Weights of a small mixture-of-experts language model, trained from scratch on English Wikipedia: 59.8M parameters, 7180 steps.
Below are experts of layer 4 (counted from 0) of a mixture-of-experts language model. Rows are named router (the router's row for the expert), up (a neuron's input weights, with its number) and show model dimensions 0-159. Each number is 128 + 24 x the weight over its row's rms, rounded and kept within 0 to 255. Numbers have three digits each.
Before each expert's rows: "mostly gets" lists some tokens that are sent to it at least half of the time; "comes after" lists some tokens at least twice as common just before its tokens as in all text. This comes from a sample of Wikipedia text that the model never trained on. Tokens count by the router's weight.

# expert 2
mostly gets: " film", " video", " Film", " Va", " Iran", " qu"
comes after: " Ma", " Pa", " Ka", "ar", " Ca", " Bar"
router:190108161127122159129135117106150145143131101113117135135124132140159112145128107124167140128110125121173124143095149153150107137157108150076123118144135106109106112128108140130139119156174107201130112145130142143155111181123116122123106115147091089123114139126157156139109138094088089148113189125118079154141155125133107058157119113127095126117153103091107129098138134095179103130156162106136156137181175133120142147122138132131146132129105136145158122096106122136126163085109154
up0:164130157133115153105097137130069111128129134129118107147155106118102111169117148100150132108085141135102142126134189139101107139113161117078126128150108177090080123189107121122125146134170143122133140154125137116184102118145103130149152145138116101139127112151096108174116119123137105146120147096130137108135154131169083115171107161173133128078141116131111091061124105143152121129098138126160153114161146123135161093125112143093131138144115165108158134107127136120157119124164143
up1:132089158114114126107070132131092131111131150092092134137158132148136156135128135106108161116121173152108140089156149142108105127142132181154106136163187153135166142115160126130129083134187148166140136142102125136144154148136129149151145151148083123130134125129109092113068122143141095093119132114124149145134146133101107118091153142086150129165101089154127120126138150101110163122149116127142126119095067139148078120108109097130134152132168154126143141157139131175122084125100119
up2:143122110099195119102126115142146129098091080131143129138125142113130106130080128165146114122118111110137120124105158168148141098119109148184124118111164153118148144128103141127193123156107159152145175101041109088154097151129110159135118134128118115101137066134131115152147143104116103107098100146108134091128138170154111144171121145113101103129153131121144146158160134197123148149104097130152138118146172131123125130104147112110120168123122119118141127128133135140114163149127145
up3:127111152121131145143136055148145087104080094115170113182136107131130134140138161133180124145128118153118155154137135155092069153136151147138131108117109147130108157102141098136090111152178098126145127130128092152103131143105115117143142102138119067132073108144137108141136139109100129113134131112137106105092125106117146123115138104072124150137157159135131096134122104135169134123102153111172151147133142144089121117125145077163090135169164148146141109167118128134109098146136167
up4:125135146079112155107119123130156162114126117110107098151126164125128137157148121132092164129127097128151142118128171152142127130154159141101115136120134132162140111113134119176084144153096159137178144136190135139118123143057102072127107118117122150143134137122100170160156138124133160138124161142188096096121108162115078116093120139099138113120149126105109165107166139126137137107117177136129133148135159123119121132102110148171143101183155136083136102112090096129117130135099149

# expert 54
mostly gets: " million", "0,000", "000", "00", "0.0", "9"
comes after: ".", ",", "2", "5", "–", " 2"
router:142144141104125137144146098094152119117157120152157150136128132152086137157139148147204120168113146153120087136157111111139110102114153085054137136119152118105131125156141143123106142131134128104110175091116147152104130086145138130162143138123146113144118140164163146133156151112122123098144165118129118135119143156127124138136105068144117150117135158184105094167127161141122165160169132181097098121112116153090093149133163140120116119124126074166123131139098135151107139104094140
up0:166118105108113086164085102161132101135121146132148108086138125126105152107111131120139147105138111093129101147122174137116136192119142135118134104115114151107153158149088140148184134119149145142115092124166146169130113180142111134175144151173083114141163127171125125130181149161173089152140130147136169140130122152132129130151130110141142127126158159120135125098126093167092128143139158092136143151119121129133150109151111147102074124109149120109119137173150128138163166148117092
up1:115115166103149162108131133128121171135156145083091165141147155144097150120170166065104116114155092164132151132104132102120099165155120115125121129106174117127120119183142183146096118118180126122158139140148120195098088151127146148137118176136144143105100122146136089130128160151125130138109131148109121093181161157117140099148141120092135084140138108116151159128137148132132134107132128138111121143146127125088123126078124158101123172106154132151151147154118122151141117144116151
up2:165143123107179113119118151095135100144180114157151169151150135102119141137116149166169132143142153118117101124138113165110135121128162126131097092099133121123149120163137128107136131161147125139130154118077143142154109131132138155172114117118095119126125138107176100134150140122130101192138119148095132127053100122142113125180114090082165134106135167172102149170085130148118112118131112163135096119129135091134112141114138149082113150129098108103155092163128113138120137127117172
up3:148064133154148168119144101175139130106153134112156171128157111144086118170149142134146130146120119156130071142135149138178102121155149131135123116165111122101156114108111182119146142114154147081107120154114139134129117115116121137124156127126071150116113106119112107114158106173159067144137118121087094127124131111138106108127128109091137154129091120129134119140142124130164127111125114124127150108154080106100177144133093104145100137145192147127132107162109135090081107166122142
up4:103147141145125133163087131116108159175119153121119163155101178131189134095126111160082134136136118176146132127166149121098150130159139121139146112102132120130150099075084095125115123145155167145121184160098116120097101177107125119150105127129147151115150154094116135119180150100124149191148173134119158131120121136131143140117100115104108130118157114132147127107175145149112137114136148114119131135149091105156193092107105147136104122140141151141128098108129130107131155156145124

# expert 48
mostly gets: "|", " Grand", " Saint", "|---|---|", " Henry", "="
comes after: "\n", " p", " such", "on", "amp", " 6"
router:109112116117142167101107155129113115159129104110116148094120153132133168109134092106137113146134117124118133117111116133147120114146139110138152121090155146160084087150117114079094115131158169135139113120116141157114155104141101156158134113115083138132084109127121127093130141156135147149158066138149096177095149144094120121082101111135094093132164118105076137161119104120110135081086129148103154097105094135128099115160148129114154085139136123113078085117169142110110104153100149
up0:137135120118123097175127165116151129140135160126127089120159157135127098154134114147106122070114168136099145153135131135153118146115143101117143107111107106141109148153118148165156166113139101129128114093136124139161127154107124159130088175145113152141167108140163118147111121149130115170122126095127150166155160118163110171154124172134150102125099115078141167127162130147120127124066175102096160157110168100127111151121086119079113148099132129130116122132128184142136103163165123
up1:101125165139130128112122131137153112129169149118103117125141170152110136109168109107134134121154109132138150114154132133115131088122102173092130128106164115127120153093158146097111108154117104127133167150146151157145086108128106129190146164116105152138150131103120072114106120126120131132168157147084113154149143115105133102120124099121143100124168152103133125115113079132135167160132083124120130137130073127100138140063132157071118149163118150110169144127133138104105079182132160
up2:140157125110176144087093107108155090114109084110103137075156144107137148161127121154141133122131102146178157121125128145132131144106172102134135128062134113139101134092115139138173173133101113139096110099126157158196138116129144157158126105127122078125126093147153129131087160104116129156136115157119142141117084097169134160143143112124103118121123141127138153139100115159110138110095150119108153131112158126117118137109138104090112159150102113141114119140163114137141142162164196
up3:177155182149140153124097118142150101114095141104170142103186117077128116124146190129148081140108122157154121152123140122116143146179119162116157148155095079149145125105117097087120143126136099121138131132140118114122099133104108088091158142144112136078127112126129140113162139176114157152088166101122103138138106151125096128129113135120149126143084150117120124144116156162132127090130101143125140156077149132092107124163129111123133121108123156079143123147134151150083132161125125
up4:145144117098137106137086142140105174128088142165094138148146149137133127123146081143135154123205129146075127155150115131141172115143133135141114132117169114150134157099129120122107155145153168127125171134114117144125124121109137153145086163128126136144142096102117158112212092131170131154115162133141128150128091157119151167124120099074141164102136097148130114125139148086115137114113127093104090158143130151099143113121140114167136083127129150084143091127139135128123172135129126

# expert 3
mostly gets: " Grand", ").", "."
comes after: "s", "es", "\"", "ies", "ation", "ment"
router:110162101100130138140117129102107111145147156177107138174114130106120130114132138069098127164102151119101097173154089136142140147116121118177128110122099130177122117124133112121103110073130115129116107126118155090154095127116169115119104109108131157095141171129126111134138146080159154092101119154115126097127173107126118168112143112148149120159154124133129133161153153111137138168167125174126153101131147148130068149135135122136140090101133119152107105136159110137082067134106153
up0:151118078152122080139100132137167124092120121116128135111120164131118099172126103137158130111127122151144152148142160106162089190138153149121182083127117147162105136165133134167115164147098115119108131157117168139112137120130104124117149134158102124136154113116078151179117108160164113135139189155139153127117169154129107175147120142142136133113109165114107120105154099153132146131089113107109155145111105102125112138125136161094109106136125108130115131167142082144150109155107077
up1:078110139146128147088128071145154140124157136133101117091155177116148128130173101076137140132161100146096114170134141104090119148147076126142126152111141121117144117128145152155114131145139126159177131155147137101115092102126152117159092136123131132112123115127119090156130175142173115125129136157117100104138126142176106107102148105107160119122114132085153160142154141090100135120139118130123119085100115117120174069127130149088096159118121136145155119120111095124155126069097143
up2:185103083092174098094103130115126133156110127139162147167132124116124165118116130081099127152162087130129129169133131150159128136178102119145144094119140119141128169140132140115155152108126138192128111123132123126160120126121161116145123143156115144123158117112124130087141169100112138137153093156134165118101114090179068122142136108084165100134149170148142128151156139137141082141163114151120147126139123117155106136123178104102071140122130142115139110125135140142152165160145132
up3:158112187126110107132134092142085131073089146117160111151177100117136126113133146142112138109157087149122145122104115106150110134116096126133152126148107086118157126116126166108106154159142146137137120122126100129171113123130086137125158114127130112118104118112095106120155125165139091142118140102110125104145134119131125118115122107063154117147116082115133130108130173142111120094141105130138188191129100159110148100126100127149097096120165173154136126189117143152092087160125099
up4:078135109120114134129055102110140111092103126149136112149090135149139138129135132158119162112133081156150125132123119153077127090114110153138170120124121136127108115104121107180138125126147162181155139108108127118092142151131098111125122183172112121149094155093127118134141130083172114107113107103115109141149098171110100116120137191129108152127119123134121133139126206130136138109139141112106106138123101136152176122100141107140103089166130134122145152095136124165114148153147087

# expert 38
mostly gets: " defeat", "burg", "•"
comes after: "k", "s", "z", "w", "d", "n"
router:176101130142124107133115124161094122119126165105138123144127124140145092097130095169111117098127119130110125130115108065125146123129158115101137135079167139116118073176147186131139126155100134116148143100123140091149133148125111134127119095121140159099121147136121186132130163126128188155112120172139146115135125117171138135132113064069121107129134127152140127097147083140127113110165113107074078133118117111158116124142123114117147164138128146108132106077135151148150133085116160
up0:134120166126107096114084144146104152128120136144118140159131159130109126150068094126083155115124123131135137161115140133165113151101154073111144089128098153166150137165081163123140134132151140167142142124126120168079136136119103120162117110128098097100098131144149105160151155120144160120126155117095087133110143135154110151165144162107127118066123127133107097103165125130136125072109153121135104106162115090127133093143142122155066138127121144130135115103162125113171143157166135
up1:132114145150154138135121078098166173112152123129135134101147172151070118106126128139109125116126150168140162120150114119119153116094146124091136106126137109125139088169094130130157105138157141121123146167123119114142068117124138145114130135164118172142158107155140149128128142141161145165081145143149134086111134148169128150117124107103118108098109139137155126076175127137141176108139053080125113139107119096170135104147104137140146144142123093167153164119147127149134119142157166
up2:153130113124147076157130083139122137107128091135130122095141143144110113083094115120146142124134097159113098152136077147120168119132121119154161137083121163120127114120160149099164172169118109087133187117090111127168130121132114150128121156147136130125144080092157100103149162129147140150139138135141152120114103087131150142128163123069102129103108172134102137126140145157109112076154157103144118102111158103154098146158148112102089123160132138156124109103117134100135107164099153
up3:187113162161141134113159107131109144127121133117137187154158148145141074108089099144175171136117089163107112127119102115106108088118121129112158130138104113126132147155152181057120133132122094135140176139134084122136187111121126133126123142115122098137107144107127116119147128155100145114116129115144109160117101103134121130133102136058145179127109148135126114105117167164110121137142098135153131114095110125118143148155088113107125134139169166170122090126152116145140096143118098
up4:123119134115147127101097092161120072100093101135148143157125146121166097100094128112097131127110103167145129110157142130087118141130169167101092143124148165151131127118143136128108121161106136122125138120146131133092125127132143139086126140144141132147166113107098171144174149117154138135142131112170124113177149144127129111130063148089108102125124143083101127147145122108110128087180097079117112159149160127135132118140116097166157120156153116131135106087122095164088179170129131

# expert 31
mostly gets: " tradition", "udi", " Paul", " Francis", " San", " Jack"
comes after: " Ro", " T", " Jo", " Ta", " Ho", " 19"
router:154073159138158146108177145140126122132101148117136156090133176153140123177176093087180146140228142136140127136136153121117089127110106129146119137142146148116134133105101061125148144158117134140112112144120122146116119134125140152117133132143123143119172124110122156204123122156122090142099122130133170089140131110132119095131167128131136116126105118148157144110113125142133105130142077114162146127156137124091108136144119165126134103126146078094106120124119157119137106137095147
up0:128116175103121111122101145105140130103071118146147122104097183137108139170098124068093142060167132127163119119149152127098126164095147158098127149124136126178104163120114170123107071152089128137148140111126122130109131106146100149092167119166101127155126138110126146179147153155159129131122132127111155108120148130128110156124124175092149116135099148110153133116134117189155133137110156113161155172169142108118133132102123146126119117143110129105126142115146149125117158127134165
up1:144132146159118139128149123132132127057149139119137152137144145152138131146144124138137174121135143148168159137125094140104114155143109122113149127141163139116094135125129150166117168181177109136114092132132149084117107115134163149117091143111137126126174096108128168127143140155094147130102121138134122080163110113117119120162176084150112140116161138160165117120149157155131145095141087110167133128119071112115125140133122149097109157121157141154176079181135078123139086147147118
up2:145113138157195110111118100109159111134091151129090140131167130150135117151145111127155107128100117164135108128121105148127143142115099117176145110115148147092105153114079164155140144125132141145132165113124111131149148126141109101153109138111154150083165098093141132124106158144112161124117111108102141115113086118144130156154121092093133089116126140172084152185114163170125158133076123136106116133161154125171076163163155146082112140110105091156138142105121136155129140127139149
up3:168117170124150156107157105154124130126088106137126102195155093175117141123160092136154116109133135146107098182124139123103085103148103147161138129152120119098157133136117148129103183136130129124118151143171141120143127100104144127160123137116134142154115111088151129100178091148138141098093113105116132119134137119158091099072179154106143133102055097143137077149142132119126124123126140145127117135098146159117135140111103141149128094133138138117129102154142124116135107193151127
up4:104112145089131140095105118145133102140095161118119168155090181137117162088169130146128164107163109139139133153131180147107128094125139128118132133105153137168124156109109126143071126145155145143125151144140102145086123133095128142141102133096141115132132157105094114170155168113144137155120122135146153135143104126140079121089113130114078146131151114141127165169144114103128094116136148094120132128156158129146150117111115150209111112144156121140158077129110097134090162152114162

# expert 35
mostly gets: "On", " on", " On", " among", " against"
comes after: "p", ",", ".", ")", " well", "–0"
router:144123112113099118147101144107100172132106138102116163118109116105189123100088122151111104114063113126134146158119106149153152145132081112127144129142108101124109130119137152134106107095128094117146171121137104129138135116129148139120134118091124115147145089114131117105128125165134155093128072149123127111136136162131162134129078185156104118117157123136125131149147190127092116144175111149101140130083074164100115100165126127118152133118161127153111118177129136136102068103138165
up0:096117096146078104100111153128101118164082183121147108099129150134144119177115109139108146097107109139145112140143114140108087157128144191109117128127131160110117120151078146143131163130125185152089149152131128133109132120144140132127135151164105080146088065123121121156108152107169107109148106120133128152125144129095136163177089178084139161121101143119134133115119106104131103116087144124112150156170112135119099101126127144090123139148153131091129129160125142120155114138105107
up1:109117161150109151088138107139157184132147108135158137157194133130146141135124150135123128109144162153149162116132128110098160160143117161079126151109159130128105119162103149126118115083171124152132131150121138125149123134164164142149119168112144136130122121101145119103130149136154089116099140114134140146143113129168128145192098147094142115109114170123109162096153167132164131128149103138096130118121097095172169153112103152079127113123162155138174124126153127170131078132092143
up2:134132145093167085125101112137151146145120125172153121152133125131138170106119135125156142175149097166153131129149140151110142132129097107138162108116164102171093123101116154133160146136128104132119164120082156156149071129119159144087105124115123104129153120096132098122164152112167132172147121180163101125106114081142147138151123122071124123100108127154120103185163120151093153130126123123153134107130145091160142108161143125070142137161130107125159141124126099118160132149143100
up3:142127155155108130113098126141089104118091104092117111140154152127098137153125161187143114141110115120138144142101152156121128096138109179136154138136103123112124177130113119106073154143130089130124139157188097124107108116145122139137132181148094156136108080090103142146153101143121134102119103101130127131135132147137104155120117163115157157104099100122159107116077151121099098116131112144138173126143078147074104114127097129127100125105174156141115129190130162143128119159150120
up4:125119122115139129092124101148114135161138155096143163109132165128145161105121118145065124099135061179151154116155164108107132132090137156095130116129122133163162151123148128161117143142108142174122166079161087115130102178120094119117096089109159127133128144123095119173142150100128152101149165166174121150115106115108102106131137177102122194133112123113132138118173139150135118123143133091128138105145139136114152145134090112149147124117133111163142077111134139133118136140140146

# expert 69
mostly gets: " population", "U", " gene", " support", "€", " program"
comes after: " P", " D", " N", " M", " R", " G"
router:171123121142142151093160113146111088116098109155111143133168146091148142137149117163146188070136100107147122131117139183160067104151117115138130126135086100099105125073145157121127137164135146145106113093128125145120129132101153165133142113148076099123108136095118121150119115161063117095171170133164138103100143113161131151153142125117121151115130162168157140095117117104128157125125141163153112153135113151122126118126171126125120159152114106105165115142132115121160112132141138
up0:100114138096157133134125076125139134112106130178182129077120185135054128140138118084119147125136108127097147122130150159148132117109143125135103086146065118127139126127106164148108151116143130137101143153137127132150154125151140130158127124147131098173118134146125169172130128133175108114141174131132157147108154111157121146162130159117134148129126106155129114040149131137134124142104137126190090140157127092136145130138129140092114140128130128129159119172162114122156119160105112
up1:118115133117129125120138076128163124143098115132127157145190160107111111124161152104135152121142158149094155122147097099096097132123088096125157220125107106119143108130135158129109163134125133104144130170133103183125100097150119170110128158119107112152190132126121106133136173130122143111104170104102129120139156108146133099117138117119108121086121157120145107084166132116150161102105132101155093139115119111115110094123148119091125162142156091121125122123132100152124080142163137
up2:153136118087185112098115131121161095115146114155134193104137143094096174093102125106147133137155070148145105135152161173110121116113124144135136122101121144113120115102127140135163157155119113146136131075121152108164147129110122170128130140112131111140137132128124136115196164109144129156139116116111108137092116070178086144126179106125113147114122126157095138160100139174142131151139150120120127129121162134111137133135129122066114146159118109103106121088159129123135114132086167
up3:162155117150109159128120148149134090095145064134173146162155112136096153146114136138150138114128100101134118126144125161143100079130127158142124132148132083097156151079091168126108102179114137101144165126127085151120124095118127115107130115122135094147073112054118106129152156162121130119144163091144095114149130092134120147107124136101139133104125113111127132094121140146125127118137121128186147158134127139105132125130099092114096099139139100168149095148109154155173108145153148
up4:120134140087166122136121124155116079120132086149100155147164158143144161099157098133071138150152069182113135136108130141122169138146132140109099134117138125167129154140149157146154123127134113096138132117100122121157111141149144137142168146126108095104140145101107088166160159079120105131155145123173139127105095145126117137090094128082108112080128141099132133100155138138135150127153132143090135151122104158151148113131094151145096088120148142102151118081128075120107114170117140

# expert 43
mostly gets: "Ch", " g", "Š", "J", " St", "H"
comes after: "\n", " (", " \"", "==", "-", "==="
router:138124102112116147163120158113108152178138160159105158157108109124111110110118139084070149106096167127104149133164094102148157118104119114162110107118117125148145119106108103120098078083142152109099138144090158113149156100139161075119148111131124124107108148094118159128138142108167148094122115128142151105172141125121154161104134149152122107151159120136109138164137144118125148166173145140139127115096104156107076118144139122116188091103160141139113116144147105100106101121144167
up0:158146124118160132181127126130113098151104147135168081117174126157110130177113132100090197085121109101113156160092166126111102130144125163119133110070133150159072138138084126127113130122104169100121129144131156140129111126145124139145146128150081129124126099118101131130090108104136132147177151072129122112099140126182112128183124150114118136088119116150153133104098126163117137107111125125150136138139086122131130108106128175090103127132141118101105096141123119097110136122143106
up1:130092098088133190127140121111133142098142153144105126134155159121114121125149107095070121104141104116100133122150156111113128162145159127091124148135178132143122150135121115124100117161192136155137151112144153168128087115131113171098103153109120153146139117131141081122145183126143124142122120101115123111142178114157095099094140128145158109116122120139148129092099156116123127120134087108103137115158142119153105177120150112116099201149121129095182115138114094143133099093105152
up2:157132077148187095128105101119134135134142081144148128119150134165097131138122161108167150133130099165153097125128120140120150088129136125173195090105159132166163133117108145133145115126137135130167140109127168158138157136164113112129129145122124104177147102105095118176149120139143119174150098158166132126137061140133105145155126148101117091130105121106108161162109165158099117131108157092111127122143145102144121132111154127155108158142139124121172096134138112110128098132089148
up3:160084163134187142103115162152100143107131132133169123161180153141157140092121128131134122146093168129134144105116148097139107151121115182131183102181086134101141157121109153131122091133130125122176137167129102147117103141146144144129146158158115110080080120134120129109143097180150110167096131146086163109156126119134137172136159142136179126140127123109127125123157143121139080152126125127144124176138118141098127124120113109130117108127160152131114091136147128165123111172131129
up4:111141128138100131140093132152121155127147128144111161156124153115088151112107122178115163076103116130078153122107174143085101098136174175160141138137136138153132129119149133156121133144156123140111134099145125122125148147129119086142132147120181141140158159114102141155153151113172178166181123130128140142126103139158117180122131156113105125113139107136135129124165167111105124106117125092118122141138067166165177132093123104108154113132146161117131107118165110127139142125192151

# expert 118
mostly gets: " E", "E", " co", " Tra", " sub", " He"
comes after: " ", ".", "″", "-", "==", "ite"
router:136122142168094091059143131133107131136154141138145152130173099108116109137134186113094095114094147126169092124140160110086131097155161124137104131131128146153097080069153106083140121100163091163115138144150126141115186112139135114132134104141152155114133132126184119123115114140119125125130120104105161097145151135122113162121123159126086100142123129160125157145145114168144132166108137098141108135122101133143134147117104122145161113093145119143148148093172118128151149115191120
up0:079133123140127100115116106146125111131121137150154078113115153142117174118109168100140156078120094135106161117156174131142132119097158179082143103123121144174116139166125176087115144114131132103094106134178134128103115133109132183114121151107085118124149099133130115102161079140133070099079126137147144109102166129123080169129129152109127134140127128163124130111161156144110116127102149125155114162109130136103135109122103149108111149153137089128142126159178128162141145126126139
up1:093109147108135125095092070133127146106108096097162104116148133138124122137151138068120107129149115148144110128139129102138130168114107143129145160092122142176156094101119148131143133099174102109148131137126106129125133083170116155137116150141098174113177110115095129145145149157160140128139152139137152110114180142164086125126128141092147129148087114134159128103143116132121154149114101121101117139084118102128133095131086153086162146141142107103195167150148099134120077136100135
up2:203124097112171123116098106147139119114108073127128152122161153092110141112120152105174139083123133182129131160133143150133150163137182155144161110117139169119124110141118170121185133132089106115113150109127113133152163146132125123155124137134145107095149090130143126124116172124126143126143121123125095119108113143163138126146104112103079098119151117150147149155112163142125156122170135069136137134150148139125133112154146074102099171099122097155128152147154138086117124164122121
up3:145144141152138147109101093133133121123105102096143144092199138221150140118144159131132099135115121145123122120115168183113121100142114113093102169177074127125148140118115152113130115100101107116132154154092105143093127113139116101133123160148089126167112104126155135130125161131090114113138095104138103129125133151135118150134132126124162159143134128133147156146092157161122125154123121112172158143114134157112144142131128125109080095119182121141109123093164122168100164171122130
up4:154111138122113138142114095151083132140138144102118145141108153138101128120117105154085129174143103167119079130155185124073147134137161172141120144130173145138151108104138141149157128115112156156161150140122110128127152163096125142094145128128137139137184158107133114134161140125130103131150125139131139118131140143153089113110116157081116110145110138097118138154166156140140171136138169078092127138119178110163171140134111149139142112122139130127180125066107132116112198108141122

# expert 26
mostly gets: "qui", " And", " Bu", "ough", " Cor"
comes after: "or", " Al", "al", "l", "A", "st"
router:139150175097093117130143138111104101183138132122131100126108142136167131142139116154131150143107120173135139117109157153128129131131127156118202131115096139154080174204141088166169201130119114127146139119138132184143161102120157156161126133122092156125166118089162135141126118097146099127125115124138129155168138130130120135129127138146116102114114154162126156136114124163141131111142115080154102132104157166147156153112136069118147137110105138119100137137105118124156140109121118
up0:139110103107121085124114147142129131170134128129170097143114158136152115155136163131102135129112137126125143161140121126107105151080120141117156122119094139106115156192134214144141146176113091106172123158157114162100120163129126145184161136135130127085138128150090133133125123130135137160142111144143172185161148142112127171183098141125141147142132116120136119119114134137131093101107103134191119141158155155106132144134106126077098137114141123131102140138124104141172163131128144
up1:112139132120099150112141112122147170126126178139081163146169148178146172159150136093117169164155080125135151138147099127116111164138090102105122156099140126172105091144135152165095105121150156105142120157130095169128107101147194130111135191140108095134130114173115120143088127120116133136107144134121139135165154108127089107087129100119130146106102116150146140126136150149139122095124113107113097129121128107149139167115109135078122159148155130139169109134135108154132131125101154
up2:148127108105121117101130082075078128120122145123137135166131138105086113142137118150139173168130110126171126180158156184091132137125084107166162108125154152142145161161135134157185130156112124167114142069094116147162159116159155125098135140134141138115137099103120130169112142119171119141148096164117118127096082118195098120134133092107118112116149121143122129185122131151149126155111115121130112129124138091113138112117129127119072130145135132156131133141155143145110126112129127
up3:178111185148124149115144117166098103136121117124142120162157098158108142125148094171113141191130099167129119121080091124106078089143102141157166130128109101135149138135121150092109113110114135132128169141160103147113087109117137119109124148079128116146127141087096128109106141159150150145114117148123105155177132122143155115117147145058123110120135129116108107147097116134154123144124100131137127140117127172118127132132104137164108094084192140107139131159099103116138095145091124
up4:105131141102139132131096084132146126153127138135152116143145165118175123148090134151087141108126067172131141135123147148099158156153162141081133087109123167135178110140152074125113124105135153147135141086155149150155094143124169130156128151138144129103153157081109128123173156111146143129141130135158114155117119124137126128118157167157116136123127098104104151163163154131079139085122158105081120142154121117102151114102112097160118161129161178126127147104124117131142147171144154

# expert 8
mostly gets: " 10", " 100", " 30", " 31", " +", "35"
comes after: " ", " |", " 1", " +", " (", " 0"
router:121123123114146140099128107138124162106167162131167159116101117168125166124088107115130099150134125129111169152146136115173166072114136125153119160134138130106127173149110093079100164120123101119106138139134173086146073158114135120121098133131110123081123145122139097105169138116116195071126087133124129144102137122130124109147112176081181127144137121141144080094092109101142134132157139141144160139127131109131139133097132122125128108139132162143141115120158130120082148136149100
up0:128123110162115118104117116164145104123153157117125068061122132127100162151089121092118162073117091129118131149098127114169119170152149131147112111110127129143145141163101145185096127121113140123118107160085106149110154117164151177156126139134121110133155126126125166148115136158152133128099127161109159101088159106125103176166122145141144132107112112101139117125104134140122144122097156100096152156143131137086132148120124126116091141180115130122156150120123142188130181103123128
up1:124109167099124192102109096151122144125174152113126128125133119130104171146141122135119151140159099147138136175136140148119131151065113134135097135127164100138192129118118152112119097107181128111149157148168135168099109122111138134113094159133085151134130118157101091118099112116155128167159123146150109088124156129145132096102168116124178103164127147129131103083133171134149123078131103109183134112114112114164115088122097137126167164133157126130147127129143130129131146110137130
up2:134106115130142079104089108103146126104119112148136167098151119176128153133091120165154154147160135146111086173175139210127157100119132128152133122089140112135117087112108131122130123126110096125127167093103131111140118104116117128155094114142138117118158071124163139070174134166138130118131085153118144137138118108177107157158138154123134120137105140164101128162095174146118111141131123129123108141164112109140110124105125121100075128148085138135125116133153138136121125169155150
up3:180123123148145152109115136165106126130108110113172163118171118144134143129142121134157141131114082139116123090136108124105108100102178160110127103163077145124176159111102148122141151130141075105145113173119092124131116141154146123141115138144122092105095084109107142127161132159143107128130137116118095114151113115126095160160108097113166176153140140152105081105149149143133135156134126176140153135087105111111143145113120135130132116092186143156182151154127146138105122160168104
up4:118123144127150119137126141109103155103133126131153137128124190131161166141112110104114157116125127165135143121125155127107158084127163146135103137129136157183118108103097150144125180115156176123087177098134128116119111138115115110134119136122160157135145137097080140113143162144143123144169136116128131159155101119113125153138118120115116149095103122071118120107156169112099157067166169098105126099151152134133148150071097167162154112143116132117125095104124101086117186115124140

# expert 13
mostly gets: " change", " operation", "vision", " However", "leg", " law"
comes after: "ri", "u", "li", "i", "le", "vol"
router:145134161126111159119181132128117075153119148119174161129135162141143146118117101140116122134131152124134170140140152167146094118113121144143119140163118150111169112147141100143116121163101123184130119113169136128169126100143111162158087146105086143142124127099127176106135140083134147109129123126138086127135123107095072126120157101116147136092097181117129118112094153125109109161109131144155139132134100109137153173086131138122085089146139093064135144117154145099170139120103121
up0:145146104148111131143114089128112116117133116092167113092127123164074117126117122137099145078087100159083135128111139129142118169156168128115128105109122097129121114155107132146125163110135143171120093133144111095090133149156119145125126117147095084157109121128131138148160136127160116096099181150125142096115109107157120137139153143135172173084097116145148141095140140147093118092060160084140145166116137150097110141156145137088093143148131143090146103159135141115098119132118160
up1:110125161118084168113095102138118129108166101121129113161111108138130157099159093142127157093197159116144133136123159158122124154141129167143113145122154115119117127185113121132108102108186091153136138116162162149147130103144136123097096163138101093134148132113070117110147086146158152129117143122139123127112154156117075107138151115104167129112086152166137134111125129135152136155092087133140127144117104112149144149084093152126125127153159129125185150130105119092145097110154134
up2:105122104138157115081153092158120135101113081155108158124152102088135121130094126121155143094159128150176105127146110152127142121152163110154169077101118148147077120136131155111127134187100109119110145129096142109117116131099142170174119146137108123134099131103112131154128150128111116130140127156109096136146134114159154156175092130119124112096162119155115125193107180096116136123142148126145146121109104087160126129138120116092122148135138121135179175098154169146115148169140123
up3:148147140167114164095144114133081105090092128145146125175160130145091143154132139114141135140133127148105134158138110143117062124126163149134115130143118098139156127110098169117127165117122104074124119132190112164116132111131126129150161146127130116143136084114124125093149106147136138094161152095149083087158120118115141115111109141084156138106094109092144121136145117146140109128082144140139150143140112059107122149135089141106075116103185130129156112150149129103159108159129108
up4:123153150138080115129121117172131117086078100136111124147145177110139120190133102150095094133145148098130151161136146159129110117149150146135122127146123151123146116123113101151146150157112128153096166111137118178126120119097133114120113155120129130099151179086099136133168156105117138157115138117132112119122105082122100123102141124169067152100145170113095145123144137119169155102140112079091141114147148143141158093110119166152106116153140155138129076133159097105107178139140116